Below are experts of layer 5 (counted from 0) of a mixture-of-experts language model. Rows are named router (the router's row for the expert), down (a neuron's output weights, with its number) and show model dimensions 128-191. Each number is 500 + 25 x the weight over its row's rms, rounded and kept within 0 to 999. Numbers have three digits each.
After each expert's rows: "raises" lists some tokens whose logits its average output raises strongly, later layers aside. This comes from a sample of Wikipedia text that the model never trained on.

# expert 80
router:466503458527521479499460499486505491500523525516502536486487498527507485493509501517504495482509476487505510499470461459534586525537510501465521512482444523489482511491493483471516463503524493
down0:508568498483513526498503512506495483507502499508506495500502521521518508496500512505483521543524526510499466484424540485491513489506486491557489491456490499503478497490486491493455507597489569
down1:481520492521501500492526504512516497459510505506496498504500466477486514500562491481490515499500491520491458510480506501493530469464500490526506498505454521461474472497529459515457598498500550
down2:502487504509495534471501499514486505502502447484532522499510500488491497448488525512556500510467464555474514512499494489486493501485501546499526481502494519518498494531489504503496506485497522
down3:537542462536494515500500491500499473521518472511509469477529484545492545485535497451497516513504537526501506503480502510495533492501514469526510501480538436492504499514478504507546548475517505
down4:459502498501519549583532518495508486528512497493521489514527480470532472495499507554492499495457495491507471557501500542487496565496503517460480499499481503502480552510507500552520484480486485
raises: "os", "air", "as", "ome", "ite", "in"

# expert 0
router:485503549500514468520454510514480475512488489511519532465470510484537464515536487483489501474458464532480502502498479515496513513539523504533501516461521505490464508508515449473494519495524496
down0:497500516480515550505508507493508492509508496506499505506477449508500435467483477486500527471482505502528544510460494500525523515505515500493486553468512560537484490506512508502483473511457552
down1:492500512547501475515507497501436478487498504543494486506505506474484482492518501518470461507500508500500536486504473505476500486493468516498501475498500500488551500463506481482509567431498480
down2:484413508501529498478538503457514544508532502502486496490510489528482497510472485498452490524491481497493516494562517512507502492499466513491505497547492509503508508500476502543511527473494498
down3:498509504496511494504492474510490480471513453546490477480501543446547487492515477501467520518501532502501531502530502515507511533485515523494493546522436478493478483493495468497520502514527474
down4:484487490500501522455500548432484506544512476462509479446518495501504488512525492455517471491466488480499473504503567500513533520489488522495481505501531480459503496507496478545473490508508490
raises: " of", "ru", " that"

# expert 52
router:467495484505511493532483513475536491544497500480547485501464510525480484464517498504499460462493516535491527487512480531513543534463459530526544490445488494510457536547514508470512505523550471
down0:509528545501520514493509500494506471519537495498502491513497494555393497503541487495496541530501490492479500504478487518506549473511563470500486501497524493494519510509500506488559546491501504
down1:496518558499491486485473520473495521514509499474514509504503518492537490502508503468525488490498497489510489506493531536481452511496466530503506480520479524500540494490500497525500498493496496
down2:537482499497458484460500504465499488516510501459423506499486504501565565515509503503489499539500447539470491485433458517524493518501513502518499473501500532501484542555500554502482523482512489
down3:442547505522546518509494538493474500525500506535505497489504501454500479494458467499501484466495527456502500483561541494500465500502445525496486498487512496487490480491469495498490507453479561
down4:514490531469517504513502486501488484495512469528493466502518519485503526500487515510536567526502495503501523538496465541504517544490554526499473501443472483526491544499503500468500458507499492
raises: ".", ",", "k", "us", "m", "n"

# expert 61
router:459488523528507491515451532485519458521491512497508524491488496501523504511521538511494476487517527514499516454527489513530525496506505513488541502490507518501506528528495480509472513485503493
down0:511490511522506540505472500539492524481520496502504499565559501491500472499528515513498511501521492480513516514470494551490506464504518486414503470487500472512527504502514513501458516473490518
down1:522522505565497488447497529498563509524510458515517497505514490497525505468463517532500490504500519480498510490502508475501533502502535496511500541495492514480456470463469523493510474443486508
down2:494498511494613504434471492519481473479499500499461518483469518470456495503480529504504524499498523499499485502503505557511508447501500515501499482535550501520440472524496448481491496543462529
down3:503507510499545469482508535462504527516504501502511510494501479484526453503465481497490517469530504499500480501497481508505490496484477496499538500487500496516497446462502521458505473534535492
down4:510553545509475522540506484467496496469514500505485485496501497509515537501497501493508551556501504504484552504518504540564480498525506513499501520499580428498576519556500495521497529505471506
raises: "'s", "’s", " is", " was", ",", " died"

# expert 21
router:484532528527476476511437497500527499531488518504505511524521505515501464488517558500460498482462509506519535510515471500513533501516491521532523514499492511500493479519504452507516493504552501
down0:509495498456498530495508533442473466504501486504497483494514431498448486484501501501510500507479544511490498479549488501477514483489477514549458439469550478496516498515502494474459497495516490
down1:481503491552525504480478500502496532499499483511506509506522525513483543502500478497488490517499564508501485503498496490535526498509500491482477498465476503495501530515499496489500502472500481
down2:500501497518483494515497501472485514500534527511511437508537478475524516537519560568525496462508509494472474519539509492514500500474483478501495485532518516537518508501502493484479473476516504
down3:523490481513502546498479505534455499519514481501508584504506496484519513504502519527434451476477552502480475494484496483481453460496491520537503498494487472508513496480500534506503468502504509
down4:503502523527475488486504458542430501569496501494507482545437492510523499486443552530476484493448500534500524501497524466514496492488524486520500437492501482516528483527501499505477524535496507
raises: ".", " in", "\n\n", ",", "\n", "/"

# expert 43
router:462531512545453480524482518480515466515514518494523520506476480527520442478520502531498493470503524475506546444520462521514553501513500511491529493475442523491462517512483487493488511475513473
down4:491518425512523475505492526507514439512450500501504485525511494479498496487495491488446505533474516458467510521501486582482496506481511537492499474532501455506479499480528499487507496548540484
down5:488511507503511453491502495443539492501504501542527498511521514519491499472509477538508488493488481499434497499502489491445504532503493506564495494474487572490533476494509504491474492455470515
down6:498538469520509516441493499463474542480494491496499531502517528501517477520496501498497478457500572467523476499478498497480444497534523495499463513482500500476564541493515469412469524488516498
down7:501504530531558505495503489491508507488536503485529442492490493528502502470503506457496557544511481521478500507514499491480539477501502418515484505516527501501478465500419496498493478487492463
down8:500502571456499513489516505505500557518468505530484541506504535498511476438504458531493473486456508473497500505508504521497481487481499502520513453510557483475497500513464500497489510532480450
raises: "st", "9", "bo"

# expert 35
router:430491533505502450518472506507514500509542512522498516520516481534492477515522513504469508487513511534510524440489474515491517526517470514478483513510473541474466516488495462486499503502518486
down0:498504506432498487498486524492505468511517483480443583481499469499496499495474525499483465493503468516476506536499498550465505512448501501480501482520499503504496481479499532511494488430592565
down1:503506535517522468477489484507497503523451500467551497496468527501556529489596510490491498501497513474512512514511521472513501509521435476493497519429513464500512502545520497488529512504493491
down2:478472498501433488520488494509451498501499558479505469500503489522508460519457444471507541500520487515516491506559499490493490493503502529474503510496484521524500530515510545507472500591540501
down3:550484461536506503516528498513499534502494505517498519521518420489501497520516470445507510461474514487496500502516471495503498506499492518507544495526458553486497484502528513428558510447498485
down4:516525504509494468509471502495500514504493508500526477502500498508499500452491500473544514499494579509496490475546462510496461500499496537550501491474521491504547458505497507505502521502500494
raises: " a", " an", " the", " their", " his", " its"

# expert 92
router:518529536509508469520445533477524435525477489502571522508495497491525490512524527505475470490523521514496505497503503493507522485480473515506519481501518501452477453528475481440491491494543467
down0:484541484490501497495503500499457501497497494500492512500485487538490513484487502498497500502500505502534503481541521492505493558502499520505507512486487531504507559546470493445521494478531522
down1:482500495517499503511510491450448490500497499495474467499498501475501504512499500489499500455463494515486509510487515501517496531480419521481501506508491561448500491521502499496501499531482486
down2:569523476521500560490499501515513466475506490466464499504488490496537497492490506496512493499469521503502479510473510486489448500499521517522507499517491511518491502483521486499504502514512495
down3:556507491512488489475518535483499495492466494485491541440524526532499530524496469549528507479480495503482519468538532490475503508513465492511497532491522495499487501500513486503474514510469496
down4:494487514509519495492545500502508468504490498493507488505462535475468544515503491481500483491554475531578508533503455495499514510500510499466475497475517528489527480498500477502498499501501482
raises: " though", " as", " although", " the", " it", " however"

# expert 23
router:515520558532497469520453549477546440514497502530519524487468519514486464526510519503493476471511513482463492423558479494506580491509492536511509486481468505483484524545505473490498517515512486
down0:557528494499525505454497496469491499470499545489501527519505466519505523516506505506551461525502451448502509526483532495494512547479516463515505549474485475543506517512501486517527511471482513
down1:478492496474497538479503499488529519476441475477502499514491500448509497459486507495461500503447523510492449534495536503482532494495530494495492500546412482509500540502531476527502525505516492
down2:494494462542496530515497501529511466465485497512486529471478420509507503484499497505503497515486476490503500542496483511469522518552507496514504500501475478484495501506490483502500510501503503
down3:465502551526515526518440499453502508490504455520492520469517509552464505521534505465501499504496504445506492496521518480500524504575537495498490504483438506537497518491534490491490496445502498
down4:512518531458487531532539501502499475503503496467496514435498527473505499498483506497499496500510467508511492499484518553538498466487506487506522507516512491553470497486518493501517502457480504
raises: ",", "5", "3", "4", "2", "6"

# expert 84
router:486520543524532459500492487481513461466479494525514544509507512518530497481554541528474497504502481548547517465499484484537533495509489517516531548494493496476500508520484476505520522526558490
down0:499493502508492493500446466508507499496531482454500521516494498500509544561478503506504499490544490520515522495498558479497491513454490492532492498504516508479531497500513408490510437524523503
down1:511462489484490509513497482509507502509508459527499493518542500499516472499493523504476487438482480465476488481485500494500509528471506469497487488499483516484451507502539518509485484492503486
down2:505494503469499536506510507419516554507501549495461497478536503517480534466501502509474511496491510537499487448466490495473557494506467523461557498488498450579457522492502489513509548489486474
down3:502504497484507541514514452479482498480499506538516451511508498488511516507494500503472492487537491522481515453506460547510490544496543455519536499497497505537557507478492531498459514471472502
down4:507497486476502501486494479521515498475554494507483517500499518525501518480507484531500463526477548526480493490498480478505498470501500513503502515505508499459549492496520507534513431502535481
raises: ",", "here", "ets", "ie", " table", "el"

# expert 82
router:493525513578523490516464528481520483522502484493517511489488483513512495512538507532504511486541534471508538482519466492510502501528494521519510489482483505498485518518504501509498518485501514
down0:527515503441500485504520482502485503547505511501477489515498486537541502458546435509521523490478498460488536529506501562491501488505539497526506532507504514501512504498501556470495520500497496
down1:469514446511494512499476492526517503518488518502502510483492498518538490507531505522481517500502434502428502486466520495535501466478523498508461487475535550514516453530432522501539503457500486
down2:481509517489479492557530512492516519506500512511494486501511517482463517495501505524509561501499496479461499459501490491557521493571481530494472509501465465500501457480493502495458502451506530
down3:499483490492522464490484501477521504492507499495500520505474487503494504495497495475510500472502530492540528512497501536498476505497524503533551502489519428469502498629476520553517479462501492
down4:485500507490524492487467455502519533495463500509509511510514482510498493535490500525532466424497534479526501499499503506487535469416479420493510486503520507512524483496509488492477501484502502
raises: "'s", "/a", "–"

# expert 44
router:466515515519520463485458522484543491516509514480547538495491463503529497474542520512487497478516522507512510484511485480517564551502461504492510517507482521469493496478502509501491490472540531
down0:494506498494490496501486450495553499495547494497522514448489494479528473496507490504517469559518464524437485506490463518476508475544501501531485538521503506515500438543507514449492551561491516
down1:499534511476518508489513498485531489505522558512532486508507488529516487506484496496500516453477516500500505500477498452542527490484507503451472533501497496528502512477494491497495488504523486
down2:501501463491511545502505438526500583493516488492504476568520503516489501466502503552498454475504483496464485508479502505494563519515492543511513515455495514542496528494570494550498490483500497
down3:514502512486518531502488520511475441540497509494501490498437507471500478492471483517498501532490464469509479503507502500504549503498515493487477511495488514477500503490493493503499511507501500
down4:502507507476503507510455501469490548508489505501498501514493505538486498466521509448509517472493499475497500490504485512471461486475466563509464530461472499506487548447553496499541518503501527
raises: ",", "th", "/", " and", " &", ")"

# expert 47
router:477514502540464454507419517484465478491481507513506523491506501492502466529515519523474472469497502510508520499496502504534519541516522482517490508501503506510488509536463477491553504504507484
down0:440496470485499543494500497505506452505459500486513531501528503498472496480490487504516496504479500490499496501513490505532490520508468530543527496504464511556442473567495543513534510511521542
down1:501499502485481504500517507501512512488509493474487541559522478528505506490525453533492516500471524484508524552500500503485478507476541492505492455484509483497497515530479506525522501497490496
down2:492502502506449495432504504488496457499500523499514505521500535507517504517490454504495484551509529410484451487510517493536465501543471477501538515496464524509483484516499512496503488503502494
down3:500534516514515498478464501502473497513459482493518501509496565485531500501504510482542444482511499463501472475498515491480483515501504487481501513493518502487500498501478500500492494461429499
down4:503558477501543500502474499502483475520493554481515497496537533444520494497526500539499539502495522499508508459479493503508505516500500467485489446498496500497497480484485498510505499499501464
raises: "ed", "in", " of", "at", "an", "n"

# expert 29
router:443536525532487428532490516468508435503533507489511530498481476487523466496496508487483475477501480504504494487536459472520516502503505539493505518500465495472482513520489485476494482499510445
down0:512500497524499491500494539508505501503525503477547527491507506513494480504502482475493487479498477511454516510485499501542530507501563502496456472502529484497508491499484516484521514500489503
down1:523541451541486485516554516500501484429498498506480451497503500505495504521494482514478502502512517511443439500485510482510482504499539492530519482503496476558529502531503486488536513494510552
down2:478553466503461486492494495503496501494518501497488499498499490509503481490461497513505500495509443487507438499527511500439465487461538503465484541510525476492501468542481489504579488530499499
down3:508519490507498502489486501542437541497476453494470486485494502460494496532488500474504514509531527499535450498488506507524494534526556506502525490478501473500501496463492447493496493505513544
down4:578495535529491531473472473523504485515507485500502475473519487520514499496514492538494501482519495467527461499425424487471498509514459475463472469562506512483492453466455506461492510481496510
raises: ".\"", ".\"\n\n", "oo", "ums", ".", "ux"

# expert 12
router:499548524546491420523473480497520464478502527488523505484502471536499513513542505526450530461506493525472515492510461504507532493514515527502525516504477508507436508510494521483466536477541512
down0:531534504459485499521501529504487501569519444498486480469510500496500495562493514510537484488551452501516535451519495497494544465502499508477501508477480518508509516502468475519492477534494509
down1:540500530489506521491516557514469488473505497511498509501479501501515499553497483488511528488535474502510525507456466511562503510507500541535554497492507489536498499517479504461546471538500486
down2:556492511496505494479486441515503491464512522479502463497512563500491501529502487487542498495496536481493498490522474462524474498496474520515505509491434489541482509518504474492514487479511496
down3:488528453482506489526498493507483501507450510514529487498530506443467539512499495503495544512525568509440498492503496538488492514494499501499536488505525468532510461469499500462497496494522498
down4:438501527539452497521538558494488483502468472498513517489455509511503480492500412495501496528503507499539504494506489500505515473487496497516506475491474495495487472467519501501508465501522530
raises: " and", ",", " in", ".", ";", " at"

# expert 36
router:476517490537507476525477493505539487474525498504539519482504474528520435513525538539496513469495507504480541484507471515506533509502527482515514531536476508484451500520487482477458486496510473
down0:499494503506491460512485522511490499506490520513487480498506494519472487491536441509524496501509502515506483479509504501548492500511510537513552537444460516493498514507518488488511522509450492
down1:536520526473494491558502536513510493492454496472570497500511505467494499501489493496502476488541498487497549461491502484466513470550487461497494495491484500535507540530434504511519501498504483
down2:449504435510503497509532459528485517504502510523504510510493511510510430521504511495504494539503504420505531510500553439507502528465481509490495457515500500499497496504470499451517508519473517
down3:500475491543525473497508517585499486487547478509462486503492450451493512508514508506497535513527501500490552462541488473528503479481500495508498501505522500492503531527494510522490492489492508
down4:498516500502490468483520500510507494454505493547496512505451506553507500524504486473504489504509520539505485487532493529497515498497495547533538512486506543505499500507472503499496512508482486
raises: ";", ".\n\n", " |", ".\n", ".", ","

# expert 24
router:480498498523517464524445483505508458501482523511499505479517507514501484543555494489449467476502513500517516496487493516502537531491465520473512513509453515520461495518525503492479530508525480
down0:497510520507506463500528457483512499550499494491500469506502526551492567445495533516433540485514509504500498508518455505498513471477502511431501510478517486494486530520494505499505500508470492
down1:541529528528514503495490478493450504499505471508534500481454458520490536473501586524557523492497490470500512552520497511503498547465468500528467498488518431531470501482506481507500529488502527
down2:543484500505502516476501537494499501470496507443500501492454546483460440529488469481497494525495479506510501481497501530523497503478489512486494508489504573491492507489499519490481484529491486
down3:492491511499513498486462501482534501516480537493494507504490503530403480482505480509541481483502525496498501502507509493502478500492460523487502468523489483512494518538502523501495501468476498
down4:546512501503500506484525505520507509519480496478497526490516502511494499528536478497491558499475539473490495409549493512498506490495504517478478495512503540493465499520508491484485513493499423
raises: "m", "i", "es", "y", "ac", "iz"

# expert 67
router:466506519536486463534501528496491471512513539496474501481461482498538444511512522502524497508497503523510482510517524466540549524480469526491542501485504520435494478517480510465493504481556494
down0:480498494498490457484497496486518498510507482507508499488497480500475468509521506507497535489499506547489503444510567504493499507471503535432474460498559491500489467514499426530577499479510501
down1:511501504490502500502506491490463504485521511535475520503487501486514510487519502498499487497468493500499502492504503481491502507567494478479500489461501528514524502452526497497527502454508486
down2:492495523499478523514516497501495431544512481525550477503560495502500436522510508458543499499501511513501521500502494491558500485505490473498479483518529534461496525548503507492482504521447490
down3:515508506426491487504499453497513497501501504477500494506542490476560495499532498475495490488502495499561498532552516500471505513513474544519524496496499507498498503507489527520493500484513538
down4:502501502499491461495489528512490498495496502487501493500515524497496504494548507503454497501508522507466528501509499502432499464493526517509488503518509528505486480494494504496497461502505498
raises: " ", " \"", " in", " the"

# expert 60
router:522516482506496453531475523455468514501530497521552551499505515552505458478530500486509501471501485524511505479532442497529573484526529517497516508525490519479481473526467514476531527500535460
down0:501554535546509495519530463499482450552484470524444480488491484473517505523519532503489485500503513493501470509508529492529492487537603556491446468531515471557514482482504500540459515478465504
down1:500483515509476486525519508501488493489498553462518507555479501505496494521496515529494502499522493494483508497508509486496494499533524501508492543493513470500485487483494465483501415483499508
down2:509492501495544471482487495504469500479489514502503496505520502488499501521494520478500461549514523461501499501516500495500501439462493510569543464455509508536515501518470487492528530477474468
down3:492493498513470509493511496495510499469465515507498543503502521506474514502497486496501507500498535500501426485490542475472455513546514498533501499500584491438505498525503418489498441498506496
down4:475537499487500502525500501441517495502486498521520443457527478518496485477485535536525505507506453495525555497481504511503500504498499487603470486487523492484507499586473561504488481466488513
raises: ",", " and", ".", "'s", " (", "–"

# expert 27
router:480524499535487465495472511474533480479490521491497507462496525513532447496527517494494510469527492504506532471510438514524562515534513503515544513502463504484500485516483507501512485483517475
down0:440516552494511485524509492498502467537473519476535525523485487487498478518507509475521500492483504501500540518495488502522499501524440526502507499523507509474488460538499484523461418476499486
down1:492493519506499476523540504496509490509522498502486535485460497509539508460499520491481499499442480527502506424483510518487509448554536486492500455529490525627478500562492484500507528489502482
down2:500467514497510540493534498508414500504491501499503499501490471495512546455514517473492498510507485492502523489483483486472487501502500502530493538519527456500495499501503498527495476501485491
down3:508494481478467481486487478514464474509523505500508487430502504495526497497493501540501498498496500501517476563515490496464474495469492492487515496472459527496500456508509539520498504492499513
down4:494444536513562512467483493508470500481508515494516490510492496501546502499499501469484477499523495492526509490512466506515517484500511541500504500493463468533476497501538494486480494502531475
raises: "ala", "−", "ames"

# expert 48
router:478538519537472497492469465493523491510513522514532544510491500516516489481504513508460493498497517520526470442510484502512524487508528545476507505486495558458497504516513500505483477469529504
down0:445536551505495499513500553490504494477509472517416482499518531481535457522531489544500500496498449451500559505541510524542486500504450483523532443517517499499494497507462538487530518506519516
down1:506502506537467480477531536499526527496517455508477476497464501507475495540451500508477496500483523505509500488505480499481448492499508501497504500499500562453534500480454506532503453487498479
down2:492523500511492494525497462553479482499497500509502517497472483521494525507549500566500554490502504496524470490511444512512462458495520499525519508502538452509543479525531511524504501502494502
down3:503499498568505491540438506525490480554416472459500509499484496504502450513521501501503504476489460497524514496490505489481510523499477491505532582496501528494514500498506492463500502503514509
down4:510485493538571494543462495496482493492501468505492526524517506540548548512503530516453511493484522495531498501482504479533483500445481456489520509480527422523517541446520493515481474537496459
raises: " year", ",", " same", " there", " it", " month"

# expert 19
router:490545504527528509524471531479535444507527488478531506490495487534496478503533513530493469484495486528503526449500492540541515508549476479504515508511483491487492500540486469475485507506535487
down0:496493527462509487514503500519420497514489526544528482416514514485545468494464499449539490491466527497509515498450534469551470513499502494473500479509525439491442499498498497498507548524500552
down1:559508500479501499528516515523465512487474503482477455501548490490486454522500475505501521490513546482498497479546495498512492514496492463500492506496479506532480505515491495499510510491478487
down2:499518534511533504436499497524525507578492497491472468503467495499500494536507493494482494473519474477482543508490495495462525506512524507502478500515504478530554498495479506498522499503481508
down3:566479490501482499447506473504507472514500497503494515503503484508540533507526503473552513506508499461456528517482488502508533502520455514476515466538503513504517492473494489460503531459500519
down4:506429524489488535492522526460479462497498504511499563484501503499466447495523505514498513507504502500500504512482502501500489507480531521485439502535521507502508530516498464474502548488518502
raises: " and", " but", " which", " or", " who", " a"

# expert 70
router:489540501533477467505499511478519496507505505503548547513496480494497470491515531510502511468509500480538540464561461479522521496521480503517530494505483487461481482498494473465502493467513483
down0:485520452497495449503540510498497493500488525498502498503501515484498547519511501492514512492502505490521495502501456508562428494510485473500508487526479494507483492484500446461478548469525507
down1:485535487513495511477497502552496450511498516462493511487503519502512514486494495422517513483507486485540483526501499474515493565493508500446470472530487484509488526469512487501505469494477508
down2:504473503474507499497522380518496525514495496507472568497508503454471500502499527500516506478497492454488497495469496498510518569474496454502474535503501465484512454536456498540503506506504500
down3:494511510472481487428506502516497493489501502522498516503515501496528464515514497497522454507507509482460502495487501493500438527512536484471498506499497497543503494511568548477500500490477469
down4:474573500520521538497505476554497507454455473491448473500478503512501427495495476501500474489518543521500500505530522535554522452524480488501490497504511477522495470501461521536455478516469486
raises: " of", "ck", "ke", "ric", "gh"

# expert 15
router:478491533553513482514417527487536466485502506509528501511485492556539480500505471529508508536514487482519544494469480466515528506515503490478508488529467512465492500512512498462496514461534502
down0:474495518515507414497502515520486519521495500497468523476518572474477501503468496496517526492501547510501511504530492493516492485503488437485537475438503487500474498506449533494511501505511472
down1:513514446499443485489480496488504498492506500501505487487491476510458487499481501510548536505507496483507510504529519497504510515505481429526480511470478498483540464480586510488509495507511475
down2:530501502475504516467500520493498544565478508483488492527499493508405482487486473493492530546504473515553514495465492495502474504492497497500502484499500493489491477500535497501519465504499470
down3:528509491527500504507526493509463500499493502500500458539507526504552496488474510531501496484470508499501508495469469504507551467482438499563459508531503482525522468454504450549524495509508490
down4:502498515468495555491486498492440473501491464502485486545502529438533498500512499536514544512521501471462509519497519467535492504496495499500526476547499511502511433501486523498484499476500465
raises: "ody", "irst", "uk"

# expert 75
router:459557523535530452504483511484513465482514496515543534493481522475496493510531529538471492491500517524474511461516468475536521496510516511528520490466502476522497475530467496463520486470521509
down0:440554523490513492516523497502481501470501507546519502495498521473484503503519503504482483485471496521509474498504495499472466496543496488514487466490561482498510479502505496470529488421514512
down1:494519515513554472498502443538468527506544522527488508493504536513527471495503497482503538530456468501506442476483513478498475474496473499468486471537504540485520475500497431503526513505521487
down2:481488545532484509508551483476498504525496532493479500489491554424497491472500516498489474494478502516500502519496474500509496512527545491521508500499501483503481478491498501507502483551496494
down3:501545495500514506507511495504553498476447561498463515517486495520510507417500557494515479512508503498507491504487500497513481504504507500493439473481477472529501503506548491502501499482496476
down4:466510500494543504531491457500501500506503516514502500504518524490488499489515490499498500500501502536475493483453481518563487534529561531501479478499519510503463495520484520490497513469499510
raises: "'", " called", " of"

# expert 22
router:454520494582480441495462508505512482498518528491505532496507501487529471508519518524503503486484496522482512489512450527543596502506507478488520534493481506505507506521505487467492528478509470
down4:497520482498503433490501450483480457501491463509515484476505459477503523500518498468477456497474501496490539501570536500486488506508496499475515481503539518527480499507484457496526496604508486
down5:440524479514509525498495507515474501493506538521486513500494499500494520441512534497472504487503535501485513488506472522529487517501480503509519467490550498506495498498501538478503493461496503
down6:506503492497488495519526529488498474502505495484523494478499503517497499500500498557478500498496498432499491498503477488558489486500478518577503562553498520537494501499537457502523500558485494
down7:506509483526464513511499496496503481487509502475500493520477460484506501508497506493482483470496502496504486499475489476498509483478557459527498507479476482492498496481543527516531508497484547
down8:496542465522490478512507488471494503516523500503482451469477503431492519470529521500494469502503551537514484521528505493518474509472450528502505477515498511586477499450463509541494515491506504
raises: "7", "que", "6", "9", "4", "3"

# expert 26
router:465532503542524489507495513478489470441522513512520523504479532508528478517561517553446480498480511528484486483484455475544526532509503526500514490455506484516501484512483468457512481495551471
down0:504462498464511530546574526468493496507449459485516555515506493531523482407475500485505498462478504494530437520504495498527466486496528493472495497475470500491488499527505535499501472497532515
down1:531498533453496497501472492503494529496419493498512475476569415510502472500492483451484462470451496506513500523468495537490503506473498501498498501500508501498502527493493500481502513511520503
down2:521515491500498496474500499566499523495471477478520493534507498507437487523498519490498500477442509489475507515516489524503476498498535508499501493505505515478491490502502520483518500514486491
down3:492530496458476545447502462501517509500507504490500501506528500557494503456522493518486536507477492502498496504502502527503493516513501539526505490498547502503458510481453498544475499519510553
down4:496511532500497503446551485500504473525527512505480521539493494532513476506487506481499431545518500502418438486497523523413499494486500492518465526583461551508550497487488533491451489495496497
raises: ",", " and", " in", " from", " (", " on"

# expert 57
router:492513531546516479573475471470508495490489528544504549496484486487515490520508527497502511471468508498507497474532509486524545510526503511500543505524470490486510493496470477487476492506485486
down0:510497505529493530546511489493490512511501446492505499468544502494508550501488484535502540499499441487500513528514521492496530486499552558482559467495514493500478558488500475554535495501526501
down1:500507477476492514445495453475529501522493545526507490519498486492501501499553495485505457500470480499572519501543498507529509501503536438522478521503493510483526495485508450461482440514413556
down2:553502476511488526518500507509494554518489492499501415504526491513519529496524504502520506551509518464500480479468488467507460534503534516495455560497501503512476541507505492580540506497496522
down3:504499532487489501494440501536489493485499559504514496520490417506508436464533500558518514513512534527479502493496497546517466499498500490496481495494502552467487564512525502498516515501501519
down4:501499464495517471534491482498479514516508511505518392489472500469478507504513517482496496520527443514499498501502518503490550507499495526524487519479522503488509499525517509497472491476498515
raises: " the", " ", " September", " October", " August", " his"

# expert 95
router:485524514541506478548430503512505504506519499521558530475478506483530476505570502483481469449499508491519506501519496519522544511492474512491512522481489497486488500501475489504489513486539470
down0:510508479486526509495492533519456498497500513492510563500503509521450493523500539501513519490505511488509503509521496535503486492475512531446498499497456443534493513447514538489489477499486513
down1:478505483462510525577510512527507494511491499508536536551514488487531517490504500486487503501505471454473500494505471517504488490534497534500500495454496514472500495488512499491503499479456472
down2:501499497507512537511492524520522519539485500525433466474492494497452495481540489499490522507477482495517501488509506551495500524547497472469492460470499486522500492528498510503538523458464502
down3:494507504470501558500474533501505513528484516493494504510435496503531497522550494505564540466540468470471511502556503468497509471495501505484498533431494504539498527505458498495496498480461494
down4:501501529464503494511526535500531530496502501499493534496459460519468522491543458505501521523500481473476485440526511474500524498519473492461511425505477522421511501496497518507497516519527499
raises: ";", ".", " |"

# expert 49
router:485527531539488468531448531487518463511484538487502485489474523498495473532518508518455502473487511521488525490500478510499521520515481536477521506507481499489503512523528486494462537513542482
down0:498497494514440483504515529509499524518501496497464507521452500521496447446486438533486500508552532502500502500460544472503499485473514510446499503485492436498498510510502517479500439505541411
down1:538499510498485546492521495531446499499498502501515498523541525505506509487439500487493430483533495500461453492502501478491521518499499503464540504486521535494517502515442506496469486502492529
down2:537515489497465504506518519515539498558519498507512489531506508525501505507496452500492547499479481503506429502498500497461491488535514470498484476505469502503468502503508520498491498514538504
down3:563510461523526502507507458475471465500520506469479499498521507536500492515549490481503470485442513514505560506520473464546487500526508533504539500439508503541497501493512506472498471526498539
down4:517495501534488501489531504503501506497495497516568506451472486510497464508496473492450499558503501555512526504518530504510500458528457508517494487495468495497473521514507481477466476462557504
raises: " of", " for", " in", " on", " |", "ter"

# expert 11
router:502502503497524453484497573498498491497498539484509497488492476514519457522539538526466491501482521497487498477533487492497500492502510497498514490462513557504479516532505492497498500483544461
down0:500523506526506589502511505494560491498498490503444494531495534521540457499488495540476525474499526499499510507496521547505515526510509501494533498528439501547450500500495499511490457567537508
down1:495508498494488500447517499472503483448499508506499511511465495473499495514480500557505500500463522471512506521498493529509485500490526499498501426496479478522501493523491553451494500466509462
down2:449500518545511527444494510493504496502510471548499504474520500476489487485505491516500481504500496505499491496487515505497505503497486523438486456518510499499514502509520487503479504569527476
down3:488506488524484511489504521475527488502500504487496502557505500519446467500500516459523442508466524484451512501502499507529497457491493460499511487479503548537512491512492458535500482516436476
down4:472505500501517502438473492491498498467491497511495532492501531502500500505487481471500505507508514476491491500521465539529501478553506501500525502504492489414543595474498504484510532457523472
raises: " the", " his", " their", " its", " this", " a"